Weights of a small mixture-of-experts language model, trained from scratch on English Wikipedia.
Size: 13 layers, width 384, 177M parameters.
Experts: 32 experts in each of 13 layers, 416 GELU neurons an expert, 2 picks a token.
Below are experts of layer 2 (counted from 0) of a mixture-of-experts language model. Rows are named router (the router's row for the expert), up (a neuron's input weights, with its number) and show model dimensions 256-319. Each number is 500 + 50 x the weight over its row's rms, rounded and kept within 0 to 999. Numbers have three digits each.
After each expert's rows: a language model's description of what the expert responds to. This comes from a sample of Wikipedia text that the model never trained on.

# expert 30
router:491485488432408486547507608483376495496515462509458460494495445525510484396556569521490479493577406456483411547586511535536410548514477472483494526528502405504500581519564495527512562454586564
up0:599516493527482532433524467472421581472471409633494471540444497483458588410601590490503439605533502385459505547396390542618455542553486507472473536549532504511494518554539527564506407486592443
up1:493514512402541475504496478474532518493490492451490503436487432535457588498530502542460559547463521388438367500560584521467573592544523547498586465521441511521515498441431548496619615486541485
up2:502620503461494508590564521528468447436515535621439513615434354535492422424487438496499553479515497512424488519472488506549453532584578515441553526489539412486453570453461537436500488554482508
up3:505434529401544480555514456525520542526517562567462449523496472543432435556397470465478448513557552525440488500509462443383400540501569468553430457458556488537462546513560620556531521501464584
up4:412496442562502432521604462499556497468475497545493576500524571581524499449491539425557465462522516425443562540500557486454430472486526487572441550558454505579545582472427583517417527442444490
up5:492473527399485531449507545483531441489577509569532513511538478471488523425497565443489502413470444511521549564427505615463546529560400461542583511516487489546508514443442478527382523456505453
up6:535604491557500431512423497407484610508577443583513502601472475393557507476527610559485467543549500500508496568451547505519452493482552584454511536517493542507558450520494500486470502524475476
up7:509468400411495449523488537455568426471474538424437555513527390542524558526465513485405581424508493369470505475507593519451538483511463492512510546610481455509526607446552500498549537476442466
up8:489573606407513513481617501480490455508449495524508443535464486661460457449607463454502433516507566528522407475440542490541446545570546468499507465525456416524525565473440487467464613506535543
up9:458488385509494493525526460545487491468503513543509548528451572521494578477472512518478444471488445423524399626595512561448395438421508468543475457423512464470512596497547557503418582453504605
up10:483532541474581496506615497466494612530444428498486491516422498612481494388524495537495545456562456474485506548599465466533459475488591532510498547474450616507547602566542497584471549587532442
up11:466546489475516465522494564474538446553530465436453508540491541535460585636447481473504402408561444453453583528543477529446611517428509500508522491560496538453408562469453592583517573487364452
up12:521431500470462570547519474600490468552454480543550507582498488514524473464571477507491514468430464600514468483499500518530539474540514510482561445473405451517465528543480550442552525520505505
up13:456519341532504516525496498518519425474492442473506559518550493456448448514494487453450453484547578554390506495544499475536506525447577369508405449481391512503501483550445565492550510505523527
up14:517498501552558530601529498512483541514496510537457525545460440484449550558609536554492496521487469445460491399448543414444560518556540478570430529562471452554540371517427429544548506550547524
up15:570543385515425523480570548454457520408469430539506527467571457559484390500507557489491493405475501527474484453558460588423391579434450425564446429567544514541513538434407559506514604604549534
up16:638472492534416514448626490511477493408499407466529469514459510514470522476446523551439517501546512534528487493403502544512537514522473409532514534498552557528473539520539538553557473560525533
up17:481593443548556529625485514372461494497464496448529519548461471555452520473540389434532537496450342473487518540580537487509524503515583536517402561411507546531509532426466566548427545580566599
up18:544575377540484447540493509377496464371469476437465478556510426613511453467523481438483471500477429459488424474417491568520455560402550473530457604490446465546511538487392547456496576501372530
up19:442481437491518535483541587484492498559521495466526472489441565541513407427587485530469575471449392641468500542549531482560532531549461391510408451488466470453602534424425555400498473599470551
up20:502518441454557530595549492538540544502549519472535525525547536390444563533562503540411504528521519547497494505422537530530476540493518472518490528527472484566465508452480473485579532549462446
up21:516448503517531557434548532400523510520488521445467536435395513510451485532532655514481514433501555516450463445456480501452572505463539472547488505500503559475543486478467550559544520563514518
up22:472520537444483581485523432480438541504504510532469438444462418518432504511551492570542447574624500558526413399564482493491449551487517476547477415510535537577466483521455528531462501453600524
up23:481495522437506456528615478538559522541493516597572491506541439506546517499582580432483542566556518526393410461462525450525571502530573506482464514524434546505495487444559560487585480553483420
Description: Middle pieces of transliterated Japanese, Chinese and other foreign names and titles, like Zanzō, Shandong, Wei, Haga.

# expert 3
router:583495443492453515564600547527417499459529399498549386476546436517455488469529545440460448556465477415444452533529532535557482492526538477536465468554564513557448547469488554554532488492512533
up0:478440459483472545539523551424502532543507485503475521527500483530467536540453464607441504481501443498587484506388492497467494477543531490534511480529427437487580592521492548486487556496489500
up1:491567515547486531458586570469493532612441451543472537546459492436443521526506621492549438505509482560466530518573442544478555423469538436450535463501494511528422420487526481477485474467487519
up2:443391445475543572512441521583468505504554575475544537544534524482477434421494548575555550442464543570490554498560525539457495576483412459405439567533554478411454485532513481518450444389540566
up3:463518444606501569485568416522512582482488562430477421455498464495360516487494441486564433527486422545495481610476450522509521483463522488534523589502519551508395474445492505558541468496482622
up4:533577448482478523476506453569463522515512529396435457518453412498404451454448494489434512442612461517393395477461549559432539528531449336518493580522486499345454524545521516472422491476545546
up5:489580490542541472551505492409538537512521481482562542492474540513531520528522573383510488444512475430542501466599452515582481481448468480512497395420516560505509573447416495478526550498448510
up6:530607486523427559504477495415481509568514534535489551580483408432437541398513559541567500490630400521459541552472563497498455412440538479516495542488540529437552588441448541560523503480412547
up7:457614441489458512471488528532494429482500395435430515504473511577470472458582498514454441508491522496404493522445514532475462501495566452530552446585483524542552495572490462529507476475499528
up8:526545603503435492496469466440463455465429554535535515455539571487527498458471490515487533495567447442525492455458474474536469487422546498456519426439590486460411538611529524520506492538379475
up9:548522538519543498501508510509474498584466464561556565511447494608480483410558478472468535463568469571449480525505606501512482453454481508498507520501543538504616498558425598508390487494456544
up10:451511554422474624502468438474410428418480557513517494494518457559470463506552454484501502581499416450553440527517529556478463512504514590451504562576547400531449482530477517511553551455411543
up11:483575473546437498567591566486457493526453559447615427473471506491490506542517459443480485509429478489455471610576454528574533468478453636432524495556475514557528504595522510470415507401401505
up12:457502456495558528512479516556506494442464451362466545495411421424441442471520513476489529429536452574486469443493518476454476466462512482489564543550434406520552492518477513550497561510474487
up13:498558527520499583494472509485391516594469493498437537538534483502488550551554444606490533497494474555526450523481484579556446485560531527471542456624477425457467490460371569511545465444526515
up14:530583508520548468455464591537508512542492428479586521565536453528553387463570522525565528386649556496530568573457515491498455426500500502527545534516525407530490482536534476496566474543435523
up15:389481514586522484494539436511468485440487577471596511449546478476518497443498524425422517528538537428605527549429465529520546397469488546413524416455508545569526497445500512560435487545593507
up16:496435501526443519500525527494464540478468520519530484496498327526462446461470505489502555507499476546327430516509541576546483531531494512513609632523514547475418510460442539564573466433494547
up17:501539567399459575564481501547447571625529521545515493478503537564471471571457509585468410576398455508434498514455422499541550494519513462540445542520516466513451538530517540480537496506514466
up18:516475502433485504534360553469411485533495435539502461487462447507546580489539513486503483524454461544484521572495607513484497503547511650466521496538457470478495576463522446531672493502453555
up19:597542567412488613541552501480501503438494409450433494480497439473538548521504526597447522469575571500430474528450505533541441512538552506481562496522437460394563435513508480529569499575403549
up20:517534450496503458496574530498502506536497495450512484511476493521487597563432452462454459523464530473476482476495393502480532458496457494481567489552504494386431524554532505532455508529427487
up21:543508448481465635416515465442462508458484550476491507460491594465494508415480508464459511484553468437563420533454454504568501494509493545398630551443465521488489518519501568495483616471506516
up22:555450467619441428548537559490534509485432577549530524476453541442534597509503592476492591495497490402485503399457522480490509472450559433575475458491486480580450512452539441517585583501374564
up23:513597536574577515496474491497511476574496489472527486530469429447509507478529490491436562504488530520485493574577585494559468508547485496558574455540470424506500448464512526428458502476450525
Description: Sentence-ending periods, including those fused with letters or brackets (ed., )., ft.), list numbers' dots, and pipe separators in tables.

# expert 9
router:605464545542459534523583485463459481411458445453572457422512420489532427472521540402407517519521510462450451536504434518526427608523541545531506483579513493504578484608522509566489541521522491
up0:489523436462481428461491573445428471465526467458700456476450459499432517508571494523455527456529471473389491577465484478521427475560497490456516567458477573499498551552549486541433655518466536
up1:579504604495539557556466577522461459427423492429519548415544491608450495460673525486440508548554457412500481526501453550500483426536555528476543456435588517534497501579539524438501501450530571
up2:513496491490426508520515461484481549467437565461505413493567383454385568484464455482441469461456402440486425417463451465425453579532438491582527392590586579491556538538469573567538486488496482
up3:528558469442466577480391491430530458456462440546448523573570568508480450517583524527553496487494500471442479561523547440532454440653494467454536439483408463419522490572551498533453487513508613
up4:545483537468588535491535508585514442495480528513479509507484463478520506458405567463525478570514511430475425449502484554607426503552410502524444551505577502426462512549473523492558436524512495
up5:610481544540526495504479508424382549520506503500491528505440476478520484471436508420496584588573472535515411489564413506487506532502558432438452438508563415579492515545501561648468482426539606
up6:499489486532467449537459455490464469532506531570548533593461545472482552434534486540440563448494488524441483560485502507532541543464489484483476526525550455477504521551587441488535470511593507
up7:486485490418464466501543575517401581500520508504530533539526432469500480522587419511427443509587471402493417537423514507439544443545494462534542515548483638498507501558481474475550558538416531
up8:513443452476447588466475471410508567453500554525561557511451551443511518463449485559438435457628497554530617447453458410484469612554560402514491474428526458553440504419433445566484494490528513
up9:550512499533448540491521483547430508431592509503463543497474427469493484554493546451456500490447556442503511550523502465493453505488538484629465497519487551520475429665501516640446588553564512
up10:556468509463467562572476547371511594442522386486499503468546451402473508470551481506545519475559446459453447501487497412456523531554530553462505617554576436481476507495510547575531576480549604
up11:541430532524452549528608506449449561546471477466528513529466567481476438488557461493512462432500572565540460496541409504451447436423462565528477505555493510510457498501496485474469496443562612
up12:479437473422495500458569450474457498507499547443515397555445531492416581390514533375369473480564433488502565426557476548525379500562556553566506538439482504477496398550468465531486546491557488
up13:474522564477460534496533480474442520452372479394533484444495506477517558487487523424490484547559594440491508532465484572521479504467524525622494499430511423472494437617504497470620600586450565
up14:526542581488606545459411470522507488601424548484499510418525432602448457486553572435507504542524487537469443433503486595530456502532477521470491429456498497577495526388475488594531512533459499
up15:509523517431529558573448540528538521467520579506520491545563502423457458354444507498411558547481483487468453559530585506497514525603528420519519489533589563517488569450572538528493547521451524
up16:531514529598495479538500448505492539492483509529529433402532536617575433563572538453546537466381460431482462520546475550567558642525539410555463471506493516540542505467581508492454499465481484
up17:574569515574522476561515523530443450409437491563483485529590483455529474359533611533445507467418480516444459492561563518535520500470440448484537519583463576509429523509474544570507618483475491
up18:549596518485537541547483514480370412501603466524437525572474443358490436467510502485519563496530457471470501494600488609488578495470599450407561421505509485497535468559527492492599485405554442
up19:519526525458430445479566560529493397572531425508491482487542440457533588448482515483444500476589562458509420579527483591409467433537492438454479485467530510516503450559503577536502543502440506
up20:565458565449415539490520532516541510496462427547480551595548411438529488510493539407528519572555617439482513403480560446608460586564505562489519544578346510562517537509500487486405579437532584
up21:589559491466442526491481550390543507488528381558535414518497515504612453443490466358435465468443466518481506601556462536484480480513540512528403437450521533446542530588576477481523489552463523
up22:510579508485519539546487450488525459413593539499450414492549489571498509463515539399440465528517468523441472531421523448558409569509477510455426486487490460505536466547392541478485441559479575
up23:457480521532432561501522568432437460519500489360532509555619475482593379468540463625495534474550524409452554550625428559530545563453572493536525466412453472453533467510532433432521484401478642
Description: Words in sports articles and tables, such as League, FC, football, season, club and league names, and athletes' name pieces.

# expert 20
router:602473476549432521562508517483409535505546435532575344497561404453521526469550613462409477530553543427526426481471488589546510530536466564496511467532545453579462508594605530492459503496497523
up0:571490520479440625471521496501412553469464555560585375514487466615538465509488614574393510528501456476559474494500512526528495525459497535515513505523495454484552560442527459520524539447490468
up1:496493545561550564510481525453509444547461470463573488406488466537415478461571452488432520467444531518445409493514446374435420532526498501556461532550570472548529569415568480478460539459474459
up2:506471476431578458580471471480573499506465531549469462523510506526382575531480581492549498459488497614514361459423498614515568511611453492474522409514466449528520515413543501567504481500473526
up3:601433547481494561443481448526488479503439487536561545502469483402515542461453573494550481523514443398516475439558600617514482506510575485439459450526486450504497532457513446456492491509508474
up4:541509544499565533524464531569461492555490475521532576552492483481524542597510473499487490430526369552532411433480538488513540527440468486551526471472523495458488537560505445589480486542545497
up5:499444454592483566556509438536495506448408564408564522504521441488477464505526512442433549551489417570508576547498462460503509421454505476564427480495506536551581542491479527534502445471521527
up6:472467446521604432555453449578578436515541443402472445483469510445475493534422499486509514543549503417540492470496440527438547554406491482505425414522607386467478579508492513565486524559508586
up7:479451494452546543526442480480422577451590558501486433454547465396510554472524585508395548606525467495470496526495397493462530551461501471502464560499570554542433539482490465528556520438487568
up8:477437505564508454630518555574478557450499543472467449512382505518496599643563448546518524394471480471509489494472644604512547551592495478515519371450438528496427582469511451548561502520432514
up9:589539487574453426523506462426539398377479558504580596516551454506458547617476517476490453561496469455450614555498407531513524516460541529483558469545469459642529428460490489502515509530479490
up10:503581553527473526574509460438445405564522466496535439516503503493545432502569575547440449467533489442482525516465546483603563490552572582487562481544541569540499449479541473423628491495497505
up11:532495504569399492562469483444519482505359526530500486464398490522486479485404517517506434435490514453458533447479496469492522483470488466476503496499497506551434462506440558502484503391451588
up12:491500487538508529541538471534521461473497467444553476501581488480567516514529484445563447501549428447453436582458516490610434424577485480499573432550492585550482548518481561500516601528390442
up13:490511495421377462444490506423562474464524425594532511504531448490508556558533436523505421426523581642508457448559521518542493497522388512544485423575488484542507510467610579543448495580552503
up14:490408500591445538410508526447533445550542431489581460539454393470478479558452572461542477357482495544463547431564518460483386479543454432529498429543498493542484493562579460528510524542463592
up15:536437495412464550510524453525487393472486521457488522519592467564511481469487537533448516513439564538434495400559552541527586482614478528539395557491482480517566459486567539492450475510533568
up16:432623489531439567484487410483519489489410462536518562479550515468498493463435560531526569414508490478578515583502476506491577522498611500450438453472482426490522438444560596531529499544527510
up17:429504556474539521516491524549516574511454516535497476461530463397542461559554377569458474430484493531484553452404496536463448601522423496462449517579584463474547543590468530505549552492574431
up18:497538570482480569545524443513404431456463441508485467498423491571504495484473495492465500499506533436463415525558521522516467518540566467517475484458420524507546513515521446565457469424383447
up19:542528547608481538579557432432440489497453545457452439523418444510445482463489513507562496577520480595435412554553542532496518593484479470501520426492478520499462500527516481410509523539396614
up20:499587456518450536548424439444525512510544449541572590520423510506543449536588479473532469505602458418555436531468490578430505490554423450476464478523523438516526419550456506454421559451424525
up21:565541590442498593567606492492550385529471423476596533517465482516520511551609503494573441566514546516408519494455418559496531583513527442568519495518516423511487422503442439457396516496467594
up22:495524632558446600486475472390512511480433495527478371548515429577522491465411472458528552424490422562459464503476486537625538546561522533530550461568483473500468516509496526530576534527519573
up23:493484437522510551636548488531453454504442521510509511571541492450476495482427485592410587476484499559383521521451505562490563483488509537490600553454480448588534481393526542493495594457518504
Description: Short letter pieces inside non-English names, such as Scandinavian, Turkish, Arabic and Czech names, plus Thai script, such as Str|ø|msgodset, Kh|az|ri.

# expert 1
router:596534501535436507521496575490439494503518478458564452493526461508484529445634597474534368597555476460520462476466563656522415458552465512492520495590471469469421495577537516581541499489397538
up0:423530406484531455562465466623423509530488507425576453560496479460514498537506555538530476575508528490540453500512407485461415558521497605456453434498475453449577456498478492377467562479509459
up1:512538436592549462503516512536557513510501528394498560546486458500512512569571584506548538499492464418555444581497490562531492592511561527523545481557538460584571509556489436482570556490569473
up2:547547438502460486466530511516437570487530470566537530380501466499584492457526585523538393568571518503423508509555483545411522601382544413514527465565482516537479610519481516467425497434457561
up3:473542409554465570527427517430443499444514476611548437426552530505471523557447537560469411509512595528546427409490507499446548461540533488512484546464516519483495469480511530541465513405527476
up4:588536586550471460461471422464569499511546464570495528453606490510569507530448574420473392569516539447510427466503504523496491464497513498464528530490419493506505529522445564436469447552408511
up5:560483440441490524551489513425572417425555516552503490409572438507560395456612561512579443509563422394463493514509466517498434463471494477494502450540457474487468465448495557559493441551509493
up6:550435502532434445489464486449462572489523511478493428384614461483406412416435514465425485401532448507504444533469515505437445552529393500505454530515586528412506522485557505490578491607603535
up7:482566451546619465558628486476559485361487421478494531445480537521458458445571559528561478591511366530485514595493583408449428567538500488452539566568474551555582481456498506498490577549545504
up8:496530555513514466491452425572515507530488480483565477599478495483541477467513571471460502478493401644481465580431470556409470576574503563471557473471493508534438491507509560443481514490328520
up9:503458318490494499523518472539499475463484415565514491466493510605492447393561428565484489602558503560533490528456419454466549556477562442510553531498427462506462519565496528548397520499618487
up10:525386485453518560564523487457510455493494468466545485505448527541460578543428532400444534508471538519483412548438552527538525545554519563558473464523577568466476468551518559635452519515516508
up11:519467498644456535563523429461486510444521461489572500476506500505558554451509457449514494586447515522421466475448458539481575524573493600488555399458562563437487477549376443481441493511422512
up12:500556525471460549525555432492534485487431477566511499499545628584418617488490505358406437515474503450493467526506443496533556540413516551530519493519529534511448522509507538473416524547460506
up13:469526504409393522544536555456441563513533501486577531587443447513482467482479569504523556506564532574478456438460581446448440466581424501509500493593444585439459556511448523459560474633546574
up14:549493520454547601507511454528442495409512546422485542489418626490530576499559521523491480522546452410554465469549517477527450459547550463474484539492514499535538446435510440417465523536498540
up15:518524433494537479522512573555522547391559573557491476540457461571464491616484635519540508461530371495550514420506516456508463456547479344473504366470462473501519500458541583507488450569511498
up16:514512526556632475453520502459540495479505489421464529522547501522478501484470520528457575428501458451494550575462458400526518542496476487596594512502594426494454550428480436500499556607424594
up17:428481446544532545495482387452454528433501491517407496550550550418454488509586405506507417503513452497558478535600428447425439515557511509496487449587530442498481440573520534488473547562539514
up18:538440501538521549471542574384454376461527538448419473558469457478474511616511579573492478484618488496498498565498458627582382518494545545415424399490474489507477606505446522483585510464482551
up19:472378516473507519457497420512353511452515469524488505474519461518555486464607591535525488523508504477429496486521470536490387508543467482504497470597486466573447479483530421534504439469571427
up20:516538518511422642566418464517534465573533494534457504539456483490469496521575579481541433409581500597535375510505511490517484493480543471436481547538412433455522539434505509407618529465514559
up21:579525543550531450495551498444497439406482538509603403550511548474435600565533490451527492519614544523429359540563528540569489503549614464711431510554503414473589581496448515556471464388552590
up22:475541488503491475585488455535600575452455537479487543429521502522487514374475472542486515464520481525506535560514538529448400530512537472450511469615517497522495434573450504461417454474543483
up23:531483506639454531506604432560402482500573499500524405522447476490399537542551532499499419577580406494523471430472514551500486493484493338372450490566453502461509553473412455430538497411598483
Description: Word pieces inside South Asian, Arabic, African and other non-English personal and place names, e.g. Gandhinagar, Meenakshi, ibn, Singh.

# expert 28
router:606555477467451546531542518452418466461437460573562424464569496506514538444567547414474456558503517488445458534508536555509451541599582455544535477524515506493478567487530573503468540536448587
up0:543461437440563455459519516504490537481569489518548520521488518431560535545581464495473536482552573516453477524451469479588426545586506423523493519514493524514457440596499488506630477524604554
up1:470570550398536574519559521420493517431568467532536522454515411498458487488493590487526453478478481491533532467523486540530473482552514471363511498503633412644456510429467496467419521459515504
up2:451520540450479507544456556476494519467501512498559478473573502474520520476475494513486538489440484476453486513596549455526407488444498477485561452451510463432552570575464500481477377541492470
up3:435417489487476511483465528494547464460591414542609452512539428536474446431532535473486487568465573470439452495546522459484551503524494422459514438587600513549398557396528475555464542478426539
up4:460436429512538519589556454506403489536496535497532356484494548497488546425516452461442504516487468463405454562470505464490446568509357478465375500596449479590471599484427484554491550522576503
up5:596518504454470473508523512550460528504458401491474545497435459414447463359458516522575500513513500430517562482596548556504457480524426506497442440477533433540518502414542416512538518542465426
up6:449494538552494496521535481592473541481528538544547515360540474481469469524524538560484525483523417482520485500516535481481473568483550510489452545612485505457527507476536482572511681564435479
up7:423546445483481483554587475548473524536516497569551475540513493506411500505540491459461467486583457441514435452510595587511522422581458521530483446619353464581451584491556396436436534507493453
up8:535554519497467511506551471470520488558573534475516437494473403571403493533513456543529465495462481461586500465459464435496485552511589487457550500571494494511433575472501505506526568555516538
up9:631548453567537607547579577560396521517487501573480379590441509489505490450591506468509448575528423483499374439533483546565436582551502405581590567510412511487448549528509437495489428510461469
up10:599548520522418517482535522582546422509505452489502528469428462446538486597500504447414467502487576524441446481470519551551493385510521478452531466449457448517485558440546536509484529528477570
up11:492441431513555517526563537497468589560408450499388470537437486577508465468521497491507513469631503543542455464440457479516502574529484404591490536485537473542545488486457488461443546386400496
up12:538439401480568449517483556469460495475552459512492485497514464556508470389461477472503490401532411505488514453475545550578489589465428559521536467518500411622484494414433516456523463425409502
up13:533538504524518581596583523586430476474485456523526412560429427524480446571483548397456571458517470528519479542512420564568327554524490432476510524454422471534505559551437502491587547614427563
up14:541502534464494439524527489449476459491607542543493416463504474492516424501525566444532434553555436467441511449483510444458477497542454522550452455531508549478498478561474553623530541480526529
up15:529517600517483520469451570494579539487510418414494474579457515471448481518523559495493460390543533467385435523555516475561511443485524470544522519482533488407363423444530523569432531556499555
up16:588495526541422482501528551536519438574499547514534396483548533567442428535550558551462396549521516575544485485470564474545486514516629498389555520540545520508452515490479507458491543516464537
up17:538419470495411514464418552486435493482534563517443446462539579438605527490463546513526562480465507541556496515522550557474429494502440421540488507537517546573533524483437532475537445538505507
up18:474455515508476492566559587491480475544548429479579563457510509464611445601545529479497514499534500420534448456526557456539421577463444514533476500505421512459518430502491500506499480449461550
up19:431524469533474585528536427430505416500481481534609510502495564500513501480509579482538493436468489423421488394514494547529392414544426407453570498554485484577498602504516417482469516633576425
up20:457506422429509495516501531540376573470543565451510470579517464602436489501475519371489494518553473485450523517498436482515385551487558452518509444556523481473495571518520544506473576487347540
up21:488522546459497561466522585583462563570505536598501508498533550414533427591457519461503442533494468472519619559468446512536461388559456379561524522547448512560400555527480493575574482523455530
up22:479405569469539480497528447492571526510490454441641489418418419570529491466513516382483534497476595421477458502468505494438568522539576454492448527577366539579466436543579407470455499520496527
up23:561468498547458454479536514382447466535479433491472487506510447455468407516556504479451551527574495537470562531569586508557513498540535509484542459495410490503519483504523458511515491567475449
Description: First pieces of words right after a line start or quote, especially St, plus Thai script bytes, e.g. Stage, Introduced, Eva.

# expert 5
router:635539512373453597553473544384409496487503501503575421543569505531483476385536589474434466490526441504459485529571463590561421481521473534565506492580509454512493528518565554576505546520497522
up0:512477466578461523627478453534549528500553449496510403483477479463464544434499607606539426531507510521515434509551548485485441516528544514483467574490369419516572471508565497466416528478476499
up1:579496534436502665515544532498529543428506386476473534512556546505481563471460531518449502420505576471454523494534456603522476458499473540566514509555523480489533412511529456537555557490444536
up2:544488416539509484600580506599514426448529513528538437459578426521471447492503639468447583511605501519524474563511540504497425512508476550495516593503500454497498449599588505535393521508553456
up3:519533490459513561538514555557459548380414428490480494523401480428548437500542548449564429544594430474564379482554542544490370518478568499584523540552554513507453426490542637604462562527489477
up4:495594503466420581499598498463524479483449465467471523507457488557535515392507531445502424491478511528433526593580396551511472513447518461445535441458430464537435503545539550566503527527587408
up5:566540468508421618535587561483461562454533424492549448547509506524573540444516476540519423556567491474515459463492500575576496446515434572519482448516458481504477462435504455465465584439546440
up6:539477573536555475488461468542476458441481515451548447476501466530501454426459481464435551574549529468470489412550425455559525572514442545581531519560581449612476500548464546534476518498592508
up7:492549477523562491621546533486436400452512535468531491510410530506503571511525557447483546557505436426483512501486446595445382495455544500529416482548544504522402534475514511646444509561488455
up8:536527540503470591534485527497557514448425439565497479438458449474515643505487500585550434473540422502473551564577520585560418503453454466591437481608409463493586583528432487563485522489497582
up9:501470385547467565514552525531485476453536525438492451478488509510492569426489553521410526564479514387420486487529439541495547590498560515534453549544488546583514544552544549489427533561535507
up10:560575483549545517532480458532614467477553498542554436489483446457450587481497529549402511576554484467433526519537456522488566436523555502443504489623476503584527556458461471523498464414477441
up11:516566478579580401467533442428432520456544488454516470462494483495484466509544491515461441483503476479495505545513455599502547433450477512520459496558532516523476501507510478545569484548443440
up12:536459643482442516517513462418531421512501517560494493448463533604469488503532467502554378526459535543434595478481477498483480446578436517498585486596486527486554481591521481525489609532493460
up13:548554495481435511534466482549446459466442524432579533491472514524549528489499512527483507543487551535535441541519588512516532542510457511571518522580435417432533500508440456628567501423495525
up14:535443406483524504514523483602454541592567491600501508527540453526473502422402568517555508483486369535432442476545391426490461554369519455523503479478406479468585528465484610586546452424531545
up15:497496472457441624541499445500590500543475430451506552577573490475511566481530453518429478483481531470401535574524502544442546543508479515595567417523426545535517600448471499479461555477503458
up16:603548500530446586531522480478547563468462650436559539535551480609471547478521537517406541388502515463478547497495416649460444568502442574510492526516426539563540445472555524477509553473498490
up17:521605469408576402515518544534498464528482505598511515507578500407487501440520465521439513509538392510446447465616573535607538575531527523574540528493539458556525541491529516555463505526496431
up18:504492503583551499529515488525516462435493520507580497590531478431453504539515536519440494481494548555463428476462489516534457523479595428456495468575474546454505548462447548545403502510524486
up19:489535501480493591549557490500506634419414488498527488479559593568443517429464514504537568591592560523556522545514521496533538409537466454512528514562455529588549556430545490589499554477524415
up20:550457516503514560562487403583500411485475432462457454505631441550490451476483537513483454571561530513526538482487484528448521511485489451620513494498515534448475502591491593467498511439462476
up21:583649466498462584446504588408528483369533500487519519434487447509577482388517610450490447571508499464481522488509514476527538499493468419507462436461452460535494501583488466579389467566530443
up22:439577476612469533427492617464466424531539548495497524540554486592543501497602431547529441547636466526555404580496425546550442430506518500540514472498460494576514537492463499465574514577430531
up23:499552439429426462579599446487524446516464416556414471512484501570494570500476526549507429487502480537494556566544492547548530571569568511463523525601461574570505532527419477640517512526541552
Description: Later pieces inside proper names of people, places, clubs and brands, often in sports tables, such as Pont|iac, Est|eban, Jol|iette, -ić.

# expert 25
router:466568566465474501518447529471418458456494494500576463511420531508454524402544557508540491534602409511479499570543449538474383527510523465482543461565562453518500535519506471584556504545497456
up0:517618506516426507558545544485459475426564417534464519506473484465483492399516541370398477577584467489500516523447399550570512541479500459528450511567485489578583455474540481548483524485449543
up1:435475527573424492472513521597349547425551591496518467498552521539528509520516458476497457447532485502504451549460414484440453554483443546520464560484592500528382478486448439494375490558545497
up2:507462443562474462524515411453518418470535497440492428445483531456507571536479538486530468502504477518475461410520401459516484503514518511481542503463553511546511506504527475472499521518492490
up3:479501406429434541551452486456459528487424531527511470521507442484485460537548527450546434627489388471504541356493497595467564517559505525475567458538503511492419521491444478486465468421572485
up4:541495489416468515558445529465504492516499525481549469537541579448483586481446523450505574530489423423485433530480533451639509512425483562489493546526478383487561564515495530460508520516536438
up5:571546537458514604510470493392433495538509454500570545388453509560542502509605561554523481469484463561484511507452494476558545532420524517517528528533470417480419566528406529597490557536457511
up6:538570498549413513563548438444506586469495531422421546452451486530431666485502526464511460588519543478436444489486597507512469459516525516528561543579466420501523436509484545476500458536524485
up7:550491501484510474543575534538531501409466449537532484379553527512455556525471519445495470521472421603473436598508510582577452503577480469557477479552503543507439508412553488444435511350538552
up8:451501534517519519453454539495489542471470459488488498492511532526483507536407485519489512494515390452445439540427520491533432482481570623530526492424460460501546482458499502496407495552479605
up9:565527490502390544526601470580536531530470413499423390490585458531573502446474534451523448377496554587505493567477541535389482554569565455476563444468436444459513571508580488459490604512510562
up10:528540354498534513487441460393549540561501481539506525560569422525504537512514514492554488460501591415461461429516577484494633502509440439591478572393479533520423439481434574523431496514506517
up11:512581533523448470456479515470430401433410456458479486518469477471504477518489502443521423494637443518431514447501546541467425588486490503541501579558488429478463553536454489616530581418429511
up12:520570440369545553471572471466471503497502409546538597593532554582499553515496461576494383476564499569436531537516491537571467432458635446505507504416445481573508457476495560472527520506397425
up13:511524485479517533598484433565461608580442508461502487571491528482476433473437534413455554488474511475523507504513524538571521565577565520496441593531399422535497534515414458425466554554530638
up14:506485487561439485526433528477589473381552495543588497475436527517467528488452485419473450492585488504481499442467483482497525564526488463519433461536505441494524490493428473638488529552536510
up15:516587459531395494518554458570475514423412448556471460492506438408464489487506566528523428523542503513494521536523567465477457463568477454510571451481479479547474557500593515480433475488490584
up16:544607627552567527505555451557451480548469548527494491583494526517395525496418535487487500566537492426433520543458424509512558398491544426507485519456493532533474520479453542496596505550488531
up17:437618462501519464467492532515533569452378498563439483509491532462513625611519539426553507541499499507441471496475518526452421476529427508486445529528533405546425445428479442454513544500571555
up18:498562464459540432521573496448387459446529514496532470491544535386528483484582448489486436547560471554483481510493574523512510539484473454494449505476565589526465523450370514549507585489439592
up19:526535441449447570478489405408552532424566496448541457458523486533449512541572520469489374480441520482530396565408499501506471583557424513548623416520513479544461496436485481460446512496532553
up20:445561557503416578570512518569567543468444547524533506521483519493499589605547490487480449510485456398537452515488420485497521499503502379607413513500463536496508455451507503565430488488515552
up21:483530525500472565483515543515544611536453451582559416465556518485463504408496503450487496473550479567473558559543450560486474649530493433503486588511430543507483459427489499605457584535493493
up22:478490406564510573518573454492566566460506523532496448459496413572462396455493500538413491545513470518439482439433432585504524537602585491509470494509564486582554481482498480469433511450494475
up23:539540436499540417485484482511479512455588456508447474411497500498462472408461478531520461534532490480496442430456460481561490564446430370522505479547508548484501548403520513520550572419370503
Description: Place names and organization words after "in" or "of", e.g. County, Madrid, Manchester Railroad, Police Department, company.